config.toml
num_hidden_layers = 11
hidden_size = 320
n_experts = 48
experts_per_token = 2
d_expert = 256
d_shared_expert = 0
hidden_act = "swiglu"
moe_layers = [0, 1, 2, 3, 4, 5, 6, 7, 8, 9, 10]
router_score = "sigmoid"
normalize_top_k = true
routed_scale = 1.0
balance_loss = 0.000123
balance_bias = true
init_std_router = 0.0218
lr_router = 0.00156
vocab_size = 2048
norm = "rmsnorm"
norm_eps = 1e-05
tie_word_embeddings = true
optimizer = "adamw"
learning_rate = 0.0014
beta1 = 0.95
beta2 = 0.98
batch_tokens = 131072
max_seq_len = 512
train_tokens = 621700000
max_steps = 4744
dataset = "wikipedia_en"
Below are experts of layer 4 (counted from 0) of a mixture-of-experts language model. Rows are named router (the router's row for the expert), gate (a neuron's input weights, with its number), up (a neuron's input weights, with its number) and show model dimensions 128-191. Each number is 500 + 50 x the weight over its row's rms, rounded and kept within 0 to 999. Numbers have three digits each.
Before each expert's rows: a language model's description of what the expert responds to. This comes from a sample of Wikipedia text that the model never trained on.

# expert 35
Pieces right after a prefix or first letter, such as re-le-vant, a-cc-used, re-f-lect, E-g-ypt, plus compass words north, south.
router:566528550542456485576501500536543552495516491439516480464530520489489337487438562585539470453512564483524584445506436516507533503501423516478521438457514521570476450487508547460522655524510623
gate0:548495391576464564508457527474465483409478575493548470480494465516519449814513547521486435501506502436516487511514619481463424429527490433535455548467546491458486527494511490394511424527513504
up0:545502553532614474503480467482512491471459492530425558439423452477539533517512585507526514520563469512480461546490489507586560509487381459528511451445465455467469450585418580510493500495507448
gate1:555460508497488451494517391518488557421564434523543584526491525454421522439478533533428470494506612470485557636499417522440548462548561510493556505555510453515497417508568482468508555486541493
up1:468525483530568516449540515525525584505505437522544534412508512409497495510532498484494463498481521555475526499480577506570561487535485552487452562421565469482580520539452502485571532491520508
gate2:490502476488571422469584557461479492508520552505429550565433468525465498568479497456503472615533528528420505475488481528535558498482459520524512541449541479535488514493542488511545500501528485
up2:478455583538498482507440595556514472554520545513516531428511465561511475416495520426449565410478539526534461451495509473515469455536386488510556453497432683476424446561471533410456486489500536
gate3:562407472429493455581539441554501501464484471599500498498488527452584535519491514445546481426512514458539402473518488525516439574487416519538520444507477426519500432447474502446444500499477490
up3:515599469509607439483449504493557529537582391557469395463452392414549439430554510534512583401543529511466589474533409484529542545499563530508482527566491511463504491510523509478442467455448560
gate4:476507439452411536506483595454517490466553562541540583556540332413493533466465552641553478590430507477514492464525466511570446475508366407457560477518455524445466441533505506438468530559517518
up4:445405465494521570507404627502534429468498458513501529532487494504517446426448490521515496500506507466504471373502548549417507498509498465476456481455585569545436512440504507497481448439537489
gate5:485431592438493419496502558490523538522530474516432487452472592494521464416507472547469561468476512584495468548545525488501584546427446459493455463494551535519478532471555615500488525425508475
up5:476571446497457510518380543536421517593404519581573477555604539415547476508532584426524561503460510454513551460522539453501401538494447430506488468514524489542464512471476493403444536489439506
gate6:538610499475563572568523462460482490500485533506403491486509593502520404480526551568568511619473497567566551527477495412577563489514571502558482550500505454411509516585467497446548534468516521
up6:473569486565447471454630424474430507533465462448437468530387471512563606474511468482435523511587519466332535521438470472513502525432489452531493445537478531518500488538504521565457450546459452
gate7:499513505531489529595518486531532578459507616481461517516488537495510479490481476544475505503508534423408460506523460548494488478583483522544507433533502482534443527507472528487518518417552549
up7:495512416561537468534466408534487458561477587647551528463483484435470503466538549493536410575541492482545418540535569531467545536492547539532474543559519532514513532539506501517552494515529438
gate8:549470552542545467568544397604549478525564487494489550448528443494476480461544502517477463522512466437522528521484588405498513501468517435540607470516502532516511427436557505515536499455560435
up8:444481453478422442542501526436526471531482435417561480542385528520533535435502428475441535506487475463394513556460541552598533476448473461462558523446523467481512496494471469526533556403475535
gate9:569485485610436451496433504551406519463482516511464520522494625509497498533490519514616505470422481451558425545512402494462410474526500521513430506511568420518481524521517383413395552499466507
up9:498501516513517562480461523477494464444494510516601492587467574581465502480495514457496546386371572459428445601481469496527540388439499535561525563598437584584478559516482554469517452480520537
gate10:498486523433524523503502486561421585479473460515580487448477450514554478442538528469507516547542542505460537463520518546436388491446528497580486534500503510430472463569432533461594524537574486
up10:477487507492476555487553486457482554578515564566472453491494561495490453573575538458512517479524474507433536530495522521531518428518532509422464452545413499581564522497512465573425479489427515
gate11:525500474425527523482491595511508466466615482557527477549573600473563410538476528561470460449487549541508466474504466507488457526499475515532463487534583514646488491554497502493446526480405553
up11:545456455546430498503604411545509470477556500459437527552509382604565528413504389373470560516527506471529473444536626453531428478555453493458510467525454488501484548526569522382502441428463462
gate12:479499485466426384463526512413500468544544387471522556461446507527576450489485479521545425595545462513491542441498482462458464626525470553507469553478443564450486506403427505464388499447522504
up12:420424609515515474522489387469552489548508487467495455464549551550391502539485573507488455466471503440523474496528477549477476509468511444467418438392510509517427470533531438510488529390481486
gate13:518556524532478464494453420519463590505483483514522543574555605507485544547509456494628480486466546633502558512468467534545470426554480467478446561524475524501510467540451482547491481472523477
up13:538504500500500431550471478545495537496517537429526529537441575477456427487487478552626500542500555588479541525527479482571503505539476458623525459529454454508540522550529518575410496505643514
gate14:454522627463493443548467486459512583446503479566509450550442452533480493373483555500446582573506495521514499482431508449495500429537553446505494541501498476507425515583503456499595494545566541
up14:503421510486490572454508518483541435409506437526528431519515511516461555508439486442565504540480575549477514478524522563405512439475524516484477495455471505490548498443452512503471459500473544

# expert 0
Labels and pieces right after a hyphen or list dash in infoboxes and compounds, such as Born, Country, Total, General-in-Chief, state-level.
router:516559497424537481587518514518536447441586527438504497472517536478519405478417478541535447396451611471529540492529401452497494566506460486517568462474581444562492462433494546507565585547482593
gate0:413564506464566441472476526475520523478424477448546370437504610445549562490442611483459437464477549547509565471478502483526469505454465462524509543457554586508505541379441502471411546491445490
up0:419385596563496557555429614469537483559443528406526453521509533471512509504273514449448461459540551519525534553547539479482506528433503505515552475471495529459484494433422538477522512494509479
gate1:475486440446467572465548500602559482542555458462508505607497476518531381445517475549503452434447490527465471519522492409507536511550537531445565423594583499461510532424477549543584509506495497
up1:475510502510520525590512446508538521463516497521498512513407483522450512592512556524488496369508571454401465485518453476498518477541506504542547479507588461542617468505588495401695518524521536
gate2:496440507519500515545484581492505438534525512386483486601481492547445500571566523509486429430510452580406451476553548431380430465578506506425506453520508539515537497552514455497532518443540510
up2:601505520435429498460573505465495548477399424506484530492589530584440494544496515601520566481599477535610539544506429549569486472526473575460586534484479454487526465482574435551424520534511501
gate3:513531494470484565478450450421559447498545560435529414526467408494513539518580516426508528516510515473419489576480443493472425497534471478455493484482398405547507451557576515415496521502447547
up3:565474417536471604475457553506465470470522636503530489469538443528489464508515459569589468570578492467517518495440560501410475477480510427561432468465539371481512502558565416507461529495401509
gate4:447551456493478552435541494479549510427470536539497481465529473461404478390449531559496576485489491505405452465511508443493511540535582495597544490544598487488495502554470482585579491547457504
up4:548471497414396486503483553496427495547363458518481507627546538505522556534488521469476541462530516493544505455461504441528445475514492511484539520466485433473487482500486558515457594542521590
gate5:474505568488564519465470542466481500536400542370562464502478561470444419542518482424491573507483506566509472473520472495417485528498557600550487485527467607525489577448469570544469506553468469
up5:475405516535492454538494577440611528513404533556500463506463574501449467445497503492466494443438514563451432529524509493360395494502521521473552301550492501533397518496491519503403515538476536
gate6:379480479468505574561473504517466426544578557343572435520473551469543458486545525515467549459467410548500476488539530492450458560516524476526516491498498483438683576481476526473519533511544522
up6:483488538525431483544468515534546536423473427493538430567496445521592512504473396512434522449469439541560517486460393569435488536340561575555512469503471534469479565513423522559557573623468446
gate7:481518505555555530509544460522495562505404494469525493424523554533489458510489471489431552456471455465502553542562447486584515503566486450602562549572465535477519504529404484469513517530551570
up7:586480507586429510520540518486494517554512465487460508481605483464440486449494451477341478605409468451521503528518476518486538504535495534492487574489551431561500527456485552537538529608512404
gate8:559524475467492531562424581503460503605589539502531443617503445501552441426483471418570471502478527453636571499455552529501524537520447508546553468498508619520507562528431461431534504518504459
up8:512455412473493557471498520487417501542453475582445448461517443431494458545482511481510523517489531428608518519486548417415422600468513517535460469487467468548456516554525492603526511493524471
gate9:561520453512496462534502475474537539510480531508634545496503516450495419453595482515486480423455441457464609550556477448495464459537594517585515460529612517450473503474472431441547528537463445
up9:461446494490405524468473478475502584528562506447486461524611481487455522574572472424436477584509578588548426497409476561455436545645497538485405541541500463480525507420471548475448456498562490
gate10:557432464527480516598558472516525530624406483596558498477463530484493458509455529528552520525530522486491426556488520437484544557504475512503562463433629496524541511509482488444522523449535528
up10:440593438580580410425455471542559494450536476546515478537428411488560505469491501392574505497540569583577459492544517470529467483526558481397488515469463512468505459496515396618380424519613461
gate11:478513510480494518440422560498559506456429508430369493454557360396545468514507506483469483584576538655574563589395443553482534534518522565503580446483506519516402481526471486504415540495498429
up11:489466508557553355522496423526599578478544454571518492519523573468508495466457469598517388400580470557566497478462550532499518428508533529520590512478456477540437474528450474562508476476464539
gate12:500567491412580596564405530482510455469568495303473509455420487502544480436449467522476425491511515561505546585494558490469494521489526502492590466550487511404454486629441459530487540580533463
up12:515587511534648533517481501491555461400435555476474531603472494497553446456520509521543577492552458478460410590431540528515451368541524487522474550453536538441460453511460487412466555502497504
gate13:565557527412518533443556509433494512582416449511498484436502507416511491541476500486518543379499508459529469433542509471487446477531515493483479506443492483486567503492565405423485496549544513
up13:566476524435467535535471569528501471469518552464499446486535437471403512470475522467621531497519492526570434524505437417518524445517414595530551406554406559577425516534458531526521538475609447
gate14:505540400559424418536493540490480498491469569477428516459513490468469554388520520388529508390561522472507525475499503447594452453506470482611552500433552554519487561496457406447472464463549518
up14:462530536495405500485536476523542512495590531524534502491510559490453481381452498446494572593483576506538454418451398476482505485557521461500369501461539471509430554466443535524484489521502449

# expert 5
Single letters and short pieces inside foreign or rare words and names, including Cyrillic, such as mez-z-o, Ampez-z-o, A-g-ency.
router:560485529439509500612466577534478520490485508504492525543515578450459475519360561548530449516477607472516486493538449509507449581496410437459480459438569511545494495507489583483476694469503542
gate0:439515472470488494493503557458496467444509512444601555487419480483453503478459445517579482576456565436559470516559466479480490561495497467534474534534585547442535523562453609510531597467446565
up0:539513518529489483483424506422561459480563455519509378531538543543498486454507547420488568551510490437490484550520618489568461463477539533378485443482458514527516460458637490512441487408417423
gate1:519488518518419486494554400496521533588502538539483483459509428496501533510476548448475545519554512543610592487503540450522558549516573432507485458547613520536516469480488527464490538481444412
up1:541474543469588595474548440484570535397482512494593455381677564461497468566518565560535452498536456495509455511440486606544500462466557526522513469424478478510410466416493485532564471512363523
gate2:406425526478569500535434462533497448440532510492622499520517517626472475498534485472552460528397495353501479544560472509422496414513509482485463465571504555560475467485585514465469543482518496
up2:414493558581550583587533551504524526511475479576494457452408431447503501542486431407565500508514496555547532468506481448438495490513569454552513530500541538514380462470460516518488517506630508
gate3:487610486603510505453495411456461444456498511435435561437563495483506540477520550570562418522516515504459591554623455496519516546493422494493544544539516540523491495524485467506526520503542528
up3:581515448502529360513527512583519511489496509548504507496597510478473504519326535440491546543516464445518413451396551535549463534518454490657537491522466466543541501442555542441573499477490510
gate4:457549485424472480515455522506520472479499412458528508464632573539533487430513485518446468525647548470472548511524485574529470452549512464521493593510560628468440530455431481474523480437541496
up4:468542551551505535325454456457499467501529472590518599573494543448391497499543490527582493504555505450513493411440594593469472448482462419548471545491437557522501465507443509540442506483506483
gate5:547444495532477578506503565548455506555559489405552438548470442449485459554465490434468558492509514488463507417424567483521461497563501497456571494474490431448505424491520599596423487492465505
up5:570572495450442496498525461514333601545381521485455452509424548444467506509514466459567591439521512578548539591548500562575492547451533509537488531526507564470496508569500557539425512578538490
gate6:479443472544482503482663525491453416541543449464427518587442517433524479537494550480523445524432517502514563461597455439611560464530551523436420375432437417496529444490562508554464538515516557
up6:464457514510518495491506463430486520437536504450542525513561525572470517515360522500553575499541539440593436479628535442577532481439439445551511510429489503511573458528497522461434470301486467
gate7:429498537482559544532556621539529500523495516394589586480559518516566450487489510538465486493504537495513527486539527485442440540436460456469587472560571477488512541511630513487510544530485485
up7:440468483441487496587487492476540488575475517550406511536426417432477449504525417424542405526509493444467487561451516547505474432535516462502455487516499547596575443471516493428457545462546501
gate8:542393532505548523550521491578555419460509531481499540540453498504512431470475451408578377513450525469496474517528457459420449504464548491523544431521549568550384442483566509534543521488433512
up8:570500630480430494559473586588489369476461576504577446593440557595431428522393551404507425564466509417458415458487497490531538481450456441352535427545559494495429482530508569506544606493463555
gate9:494550600431488567526490532493529515455545500500451568531461486462492481496478486480557473528752495460492502547534445454532488433465533484547553493506493574425587482540419535483545519443544438
up9:545474545529452456444410485547505467471492518515481456495552406507621529424519527491519479555595553554510529493562544584533495534529476508598460496553511474457516455408507540472475477504512533
gate10:548487581462516442471527513520498452424541615448555502442440501512425439512500423562419504519410545451554513433536465523402463537500468428468452467506554450509409520494542673559609544537497528
up10:508470537485606504486454477480483438525542518513506473406499538450510437526473549561564492541478498385553481443554496521482497543517480508483475518557513481558562511555479548486505576514480559
gate11:414484505557489558418485511488481501622546454539560478470487502404491477428460454518551570510503547470458552475672530503431480519547527472487485516493560473482513495526507589531548570539490499
up11:454481532559475486430453479549544665505510538531450514477480381471624511530482486413509480460524511523463587483510566438479574481481450471503483431570463539543445461534447525474462510493462502
gate12:470506457540473484500478521500394503538550448535559518499472526490498491492542464412541578517489502466513512498544492365463460573532536553420513541505544536479528465536477473531435507537442510
up12:522579421442523553422534472573567453540525527460523537489519581523451395503538430568546429479472532524547572448557504519485486511522512527547483461469574479516579570508485479484441505477464582
gate13:471581583520608385527603448421479550581464504479493530417402485507515499493439504435454589475576491478352447495540446586520489557527447451472492519458520491489529500492477521451499527553532535
up13:413519515473494478570571538561453516542485468389465473484558502524539523630453482481547524516563556492467527517500497571458479548497509542518405483477474559534470515471510581458448460536393437
gate14:569476538479537464504378530494517489485536560534485474513480534460488481498441602515482572502495566537444483494495464494489462471467491467487531495454503518552595405505498556625458551534551505
up14:535383572533472496441390474512503443473519498485593458615504469506515538479522545492493567521445561537528495552476583501435478548438538508499478452548439516486444514520535646578506493561514437